Weights of a small mixture-of-experts language model, trained from scratch on English Wikipedia.
Size: 9 layers, width 384, vocabulary 33841, 56.7M parameters.
Experts: 24 experts in each of 9 layers, 112 SwiGLU neurons an expert, 2 picks a token, a softmax router, 12 empty slots to pick.
Training: a variant of Adam for the experts, 283M tokens, 4785 steps.
Below are experts of layer 4 (counted from 0) of a mixture-of-experts language model. Rows are named router (the router's row for the expert), gate (a neuron's input weights, with its number), up (a neuron's input weights, with its number), down (a neuron's output weights, with its number) and show model dimensions 0-95. Each number is 128 + 24 x the weight over its row's rms, rounded and kept within 0 to 255. Numbers have three digits each.
After each expert's rows: a language model's description of what the expert responds to; "gets" lists some tokens that make up at least twice as much of what it gets as of all text. This comes from a sample of Wikipedia text that the model never trained on. Tokens count by the router's weight.

# expert 13
router:168183147117121152139164176107117121093166134057156126142105126170117140111138136132127135131142180115143107117131142131152119097137149096128144128170090127124141138107110124168094139117139102127135113130124122136106127114088166100115141117114162129137113160148096117088136090110134126132
gate0:114123143134117163157127109134136122126135107123159131088123150140137144120100178103172165130142130158107125136142136080117123121106137145150148112183124140121133156143126168144080125134114132137091129136122122120153122137136116098139135128147155127132103128126166153131097119087130158117
up0:121110129136109152099140119129119085111121094128121136114119136108137097139110086094155135123152179126141129123111122099115135180107078120115134116114107147129156144115082116080133167071109070138161146110156149168116128114092157095108126163111128107152125159145147128091151107112095154105
down0:142124129101120102079133101134085114145094097096134105143110167123125118123109148135136156089171120149111163154166132138171084148096158102101139107164113154166132117111103139148129145122114181128097161134143102156106106173138113148103097086096148185166100130119118136151133116109136151120
gate1:140133120109161126165124121155136166169139175113145153136154119139134153132132148182099120112106129113148114111112153136135119070097146175135131153118134117129133116187135109093155121112111123111109156110160147142093143127179132107122131131140142144116125137157115133131090103104117130110
up1:176125162141168140120123150145153119169154123113131119167133121112128131130123088142107106102114132155072120146104112135099121128122132108112161101113146112128118118121143140143109109105113118102121124143148132165145134130132118088139154130079129106135154165112095114068148122156107172149
down1:142153174120136167076151111107120128133128176134164136087151164126127124115109148143117106126143149124118139126122152141125100137102118108145144106153109126072138116153123160113085122114094161143111141180145136132085115159115121164143128110113142156132125118149117103155120129146140159123
gate2:157129104116108188108101122142145109129134144141123154108112134093125156137172129110136138087148074117096118109116103137142115107132144126147166105142117073160152156100107135115170134108120119165112108143133107123110106111098111134087138104100115153111132137164118166098093116087083159089
up2:079134105096157107093157135140192125168138108141098140121141157123141123120093097155131126147163111140134123108105149115158114131134120133112153092158088132125123136143152134125157176119144157142105061164127105131187097103107182150119105133103107097129120148181163125129121094089109163128
down2:147152126103061121146104121137139130149081156168127132138140131193093102129153109167119137095113127107158109135152142112114155138104123112143109143094103143145098134121126132134122120134126153142142133076142159106138072101146048117107116162116153099099116146095157123107131131122090125143
Sports career narrative. Function words and qualifiers in sports club and season text and tables, such as that season, away loss, almost, nearly, another.
gets: " that", "|", "-", " not", " first", " than"

# expert 5
router:135173137090155154156163137133128155112152139104180138155096141179115108146117148097092113125138120116180132104172143161151115101146144116068118123136095156125116138114075155145086131135152118130152111157159087093089108122122190120137134155102155130104095160146109103097133107111118157156
gate0:123113140103104167133113131150093128139140118096145145151104131091108114113193080108166124153097116160109169123124143174120130155178132122088114138106108136103123100149127092189182138134121114159143137146147072177164090114070137116131104158174090129113139162143142153182131127146099129056
up0:114163142143119092115108124113156159100116132148159115132136164119085131082140128153125150134149164101132114160108074155142084113124118109162160141143070103056172103102128176101157131155185173091110111127116131125132161141103149124128116111143104103157152114127092120158114111184127106165
down0:103132110108123129126137138147116113107078139115125141109098147120088114106101109099117127109120126098154131098155127138091130142104145116108128078151175105131098180117111155139098114092107104151138160085129115127092159133092124187162082110116178171124141192130199105142141085119147150154
gate1:116123105106081147092112141164116067118128148147098166156153124169133119132122078116098052169114113160133151156121156155096106128085138101094137139096107157138126119130097116147149074147128121099123104111127174117097149144142140099148117132170139119135152105131122103150135165178145132136
up1:135140140143165109160105125105128123136137105122144142150100139168100161143134146115122147111152131131152123097138129118112116113147174110138154156153127147131131141070129136175119130126129133152130114186131157142125107101112081103110116126095153123117121161110127145131131145152146143155
down1:143163188144145092156152176104122100117116095160101104146120123174163091168115176148122129149156117155169120110150143149169089114172109171158149123143150147115158114144122115121138122126153106075097117153074157121142145086148099081129115136129142109155107134137151132125085128128094134134
gate2:112094096133119100090139139116118116126136122150153139118128145112133141178104133110134089095103097103116147143118133091108110161137158104111097163149165155093143144116126171080163116134100128130123081096113190106131075078147118141152110144112133077123138101092126109145165184115129135156
up2:124122138159158105127140124144118156140141120111124158110175160165119157071105109128101141169137116119144146104143110169162133125116124127132142112113099117159149166109134086141091103163124106104112152093059104157133146129126126095148144115152086134138126149182165134097104139124177106155
down2:122087131111140146133107144099132137115136125080095152130103204101119150153117148096123119094152179135105075125103113103131154095118132103124146171126136167129166183165180121099133163094101117097120112099117132125120102124153113105134127093095168144153160113127111122166146151125145147146
Prepositions after nouns. Prepositions heading a phrase, mostly in and of, also for, from, during, after, as in record in 14 appearances.
gets: " in", " of", " for", " on", " to", " from"

# expert 19
router:143181128119138151130162180100104158071159156098173145150109143154091106141127141119090154127155140112155109117147137165145107087153143118096114124156122142123119137092123158131104139144137108161168111142147071113105122093138154126162173148113132126137129155133100125103151105116107166179
gate0:118125126119147100107095137120148131126098150157093126124141098111143113156149135118150123160144109119127110143168137131133127118150095110149118146129119153119187101151097121138168103139159052106138104165090117118158110138100108157168144122138136105094151170080119133134136154136134107177
up0:106179126119140124115151105125110175113131118081127167166139169142088102076134130140156152120144138093083149128106083150147126139168155130123112118117118138102094162100156108104115128059143155110141114141138099133129099104130140129100158144115148156098097087173160147091116116132128126087
down0:099099126101111127120133122137069144135111116128094140086118153120183127144117100153150107142152134158123148131179121160130147116156116127124114154183158107081156164130117109168134121152124091110143154103125112123142120142129142097203116094139160120115212147130109162125110137119127163154
gate1:104098114090198130060134109128128142118107118110120112127168173124098105155158145086124123141136111104117122118117139115111092135094168071101117144121142121106148131115089160128099137148144119158131213149120145100157126138122110096125159144103124143101134098128154121147130108126124110156
up1:133129155101103120198126127150142149117121127135160164108139104151134140080131117146140118141104131171117147164191153106132136134127109199191107144148109134098142131126144137125109124122174104151157077099113137143158127159143161155103119132087137110122110167110130110092090122133126121099
down1:133100102129108135124139112125135142159120145098145129141104127111136129087171105136120141107106103125118134118096146157089106092195143126134121156132100108135130167168083124127188167089133091195134106136133126109144141149127123102098123110127155132156172142093106158156155147128137114113
gate2:090112106101132129163115156149170157118141117168148127143190153116146158142084147155140077182124098126127156128104154059145138140173126160174145131138176110097146145146103104127136113118089108117136119157148120157134126093144144145107149110086107133123114102090114130120134104114105129149
up2:155116142117138101127130116111152094152116124148093137121122123146127146143169142076131195106140154156108117109153103162106110149094127112127151137122114126107139150104086122164159135128163157140151122122126121108103101178133114102131064149152112089124113120152146098117136137130153140081
down2:131085132146146116131137153135121156161203129092129110138140180072135154108109101104149118153167102095112126117085128111102163184125116125107144083131140136134096176101113140131110128140109111104164079091076126146120139116103128133143123100129137128114180150168159146157100108091126125136
Conjunctions and possessive. Coordinating words joining list items or clauses, mostly and, also or, &, but, slash, and possessive 's.
gets: " and", "'s", " or", " as", " to", " &"

# expert 11
router:153208130147153159162161188108100145114133139095127143154118167162111093130128159099083135108164162111174115125175136117166089083156150122109088148138103150109120177102127137116103140143131094124173106144137092115108103113132164103133148127117116105089124160129124102074131123115143130179
gate0:177100117078129107103105127161119161175166120173159136142163144109134137154052096145113113149118081147148145136117156129137122115145168130061064181100121156117112114147141154142120163153124176130141137118106068142112108136111142127106135127114114158137104091152144128124129153123093165120
up0:169090094108154131124149123163142140163154118153124131131107137064154140106123109166099099136131057151129122127111136159118125100144182133091096146151151158122129128138162138144127162105108151072116126104136098108135113128112136146091123103084087153109126137140173174110097172157125163136
down0:179171115109126116095108135116128134139144112105091129144124147115130118149123124124115164089104086153126113128112112130141155121172092126116099118127147121151124147132136147114140106081120116083085129117116165127140133135128118116057113073135138120082158118123136104153125110130079138120
gate1:142101136098136131155141164167105129169181122174145105174075148109144142108111101123109106143121121153174162153105102141078084133113156124146147053126134103115072120149153138124150122166131131121129101084100094137147179122131134135123113120123104137174140105138175149139136097131085172157
up1:106087094138124107171126125101126123133144138124161131149119122082118122137123137171109127163118104155121112117109078141143138161148103134131101099103070108114136118174131128120113096151133157105139109115137104152117122104144141088140137137156179099147132134126125137133085117181098111132
down1:098125111137116141159094137120111149114176128112151131142126138127120133128146126129113117091180155155100125110074155158152128122151152101127112132143135081145099104107145090187139140089135138153099110143149114079103124145129145127131138095083087162137086148134167093079128132103099115140
gate2:123146151159091132109130124162115119120141135132125134136117119124120146091119109216121155128116109153099121100130148161099106108141169156140118127146135145147131148075083151085136107121136134128134082139138119148131156128157121117135105124141147178084088150121109125119119137146121141140
up2:085153110126096139123073125100086093096134162159140144124120155146146154145118092160090149118114150109114124127131140152063142109137108145141104084170154122126074151136155111131121151095130151122178161140123130112148100108114110147129129107118123155111126112153138104111111122160167156165
down2:108133129148152112144116097096131123092107132144145122145140131096152113137094158123131139171100136181155151114152112100113178129166114146148165127108171101130142142143167121106139153096123130137103151119112132144163150184044115119085127134106138066127176140137139105098113130156165112135
Finite verbs, auxiliaries. Verbs after a subject, mostly was, is, are, has, would, plus main verbs such as held, became, played, seeks.
gets: " was", " is", " were", " are", " had", " be"

# expert 20
router:147152117117166131136127125109101160117143141129117167141125162151103107141118152082110129102162139117138099115146159140141124126143129119114110132167099136114113182099114161105128171139127105131152131138132106096098126110130128127137149163132139104110099125152123091086135087091099183152
gate0:119116126106133136149171141153118107129151173160123164108101096152136137156154127149170162151131105115135105147115108139115126147134102122133124141146110106117088135092165134124125132121172143098108129109133100150129101081111106096126179141144132114087127134108171143115115112114154147127
up0:144129081108118143145145132167100094145146121158108161095106111127126139102134111112173145093122093093148111136124139137091108172098111160108131139151123096110126109109135152148156092123125128103073144113110115133110138145135112107089137130154073092074185137105114124150124112131157116140
down0:114086150152126104075107133083145116101075089132108130126095128131126147166113150127172120166144144122104117126108138079139134135059056071098134142097145119085120145122132128090114108121151142129127117123113153143163124115085091109138117123128094088167119102115114127112151130143078151103
gate1:121111106099095110127121142139117088145119142122128117168124107140152120104169142130093088098124192167137130152150145127111148110135086140142105128124121122090144164124149125088137150127118131115127123133167127129124108108110138106165128159157112100185137140130110112145151105112082085142
up1:137113106147111091122135099076159136165133145112116101106170114148138147130145096145138059127103120144131140148134143095118118106179109138115151113099153157091139147130147101069155142123112143111134158133137121113158131145122130136176146153165101131181130153102128154119125105119078118140
down1:131062139120123128131110128128131108115109114152126122135136134142130137116198100125131117137090132135122118121185152103095124134084089126097156109134142108132100079153107089104127140111132110112148135138184090137137114160141100155117167121120101148124106119116124149123136142170168136160
gate2:097150171160193106145138138154133123104138112130169145132092130085105154119130117101087155112127149129130126108126147168110143116109111145127127167187099098117164174177066144170131126149122148131091149134116123157139141152100127146141114136102159156125134086116136095141109162088136170160
up2:114116117165140097130132122138160154115116135136134148107114125117168129157076126157146146109123168144099055102121171138115120071114155166160110134180108128097174125135143135117104108136145183111117153101118119131128134140116095147179092104121154149135136140116120155135125126077097192087
down2:093080099102105124141094144102125140102166118129126091109113116138087132161149137120125122150131127118074088143104113151159149123108098108142132087133101136159141093179079149142158131132105155136123110121126158158138125113111121106137118100138142092147136141112147110119159114133130086110
Articles and Romance particles. Articles and particles, especially French, Spanish and Italian de, la, Le, San, plus English the or The at phrase starts.
gets: " the", ":", "-", "The", " de", " The"

# expert 15
router:140178169119147146142139132069124151095152148087166128128127136162094114144110127134093135127156134109124097113152135154164113101130138112099110151131105144113123149115134124132103133134158103152147112163139087109081123126123131113145167131103148109092060132159122077084124114100133152158
gate0:121117114111149084147083144109146113080143105145125100173124130145100140122066142152136150161127144143142110118148113156127159105119089153163129145118134134088103145137139143124134155142169141132079146156139123130136114145129153085072131166126177141117133108119136103101105143121133123156
up0:127139101078141154120143129162095129151149124146101149104097147110114075159163130059146142112118135100108161142142122136095117174112176131080107180156120164144148151078120114156111111161139079176161113093120113109103100102135095141167132091133108106106168135109122118162170107122150128137
down0:120131095092138122105067149186154130107070116160123093137156084124123136144126117138131138156102113170117133146152141174097093145111135091089100125133155123144120152116102146140135128180149116172118179133117138117113147171119153167096135109154125142101119108103105113095110144094154098109
gate1:145137125137210143114137113108128132172128148126124146181134164148147117132153135109176168129125142118131068134121114142142137101122151136128117155100156129104099127111126140129127119133116153183102113123146146122134117070166148119109133143112137111135143177177145137138114150139172117150
up1:142122143112189148098111117101111117161130163161127125113152097120196113148137151130185135150091129111129085147115134128103099099127089147166144139107154113100078111167157112087166097110118159161091170125145119106145141099155140129119124099139142121127126166144172160122117148131188104125
down1:176111191102149132108146147126078083158131155136113063131130122157119152089126104125160124123118101143171135124093137149127154133112098154112107046140125083156115105133145113109094122098144138140082129115075189127148110126142135120092121130118152153137156123132162109111131113128140067101
gate2:129149115140138144150172122049100154127132110096119090150132139090126129159119116125109144127153130108106084132153166129137110100158124124163141111139113124114157098115103088129111136122099116137107136165114157150138120097093124126145123156118131086121085160141147126103123122142133159127
up2:151149138130152137141129088128126130122135140138120091106142142134130169104076124106131156072128047142141120182143158138112112127100117148154154130128124103124142119143161093121120109092085142136065094122127104135149120134089098128115146111078132135085098153158162130140129094145162162137
down2:100042186122136153158135196152143122125078119125115119132138134126104154156133119130133118154092139148112108138095134110127106156135145153120098152130119167140179081116147104140160083112199112110092162156096167162115193119148126144145145124155109131164137140199126114123103101132096108096
Articles and sentence openers. The, a, its, his and clause openers such as When, While, This, especially The starting titles like The Observer.
gets: " the", " The", " a", "The", "==", " In"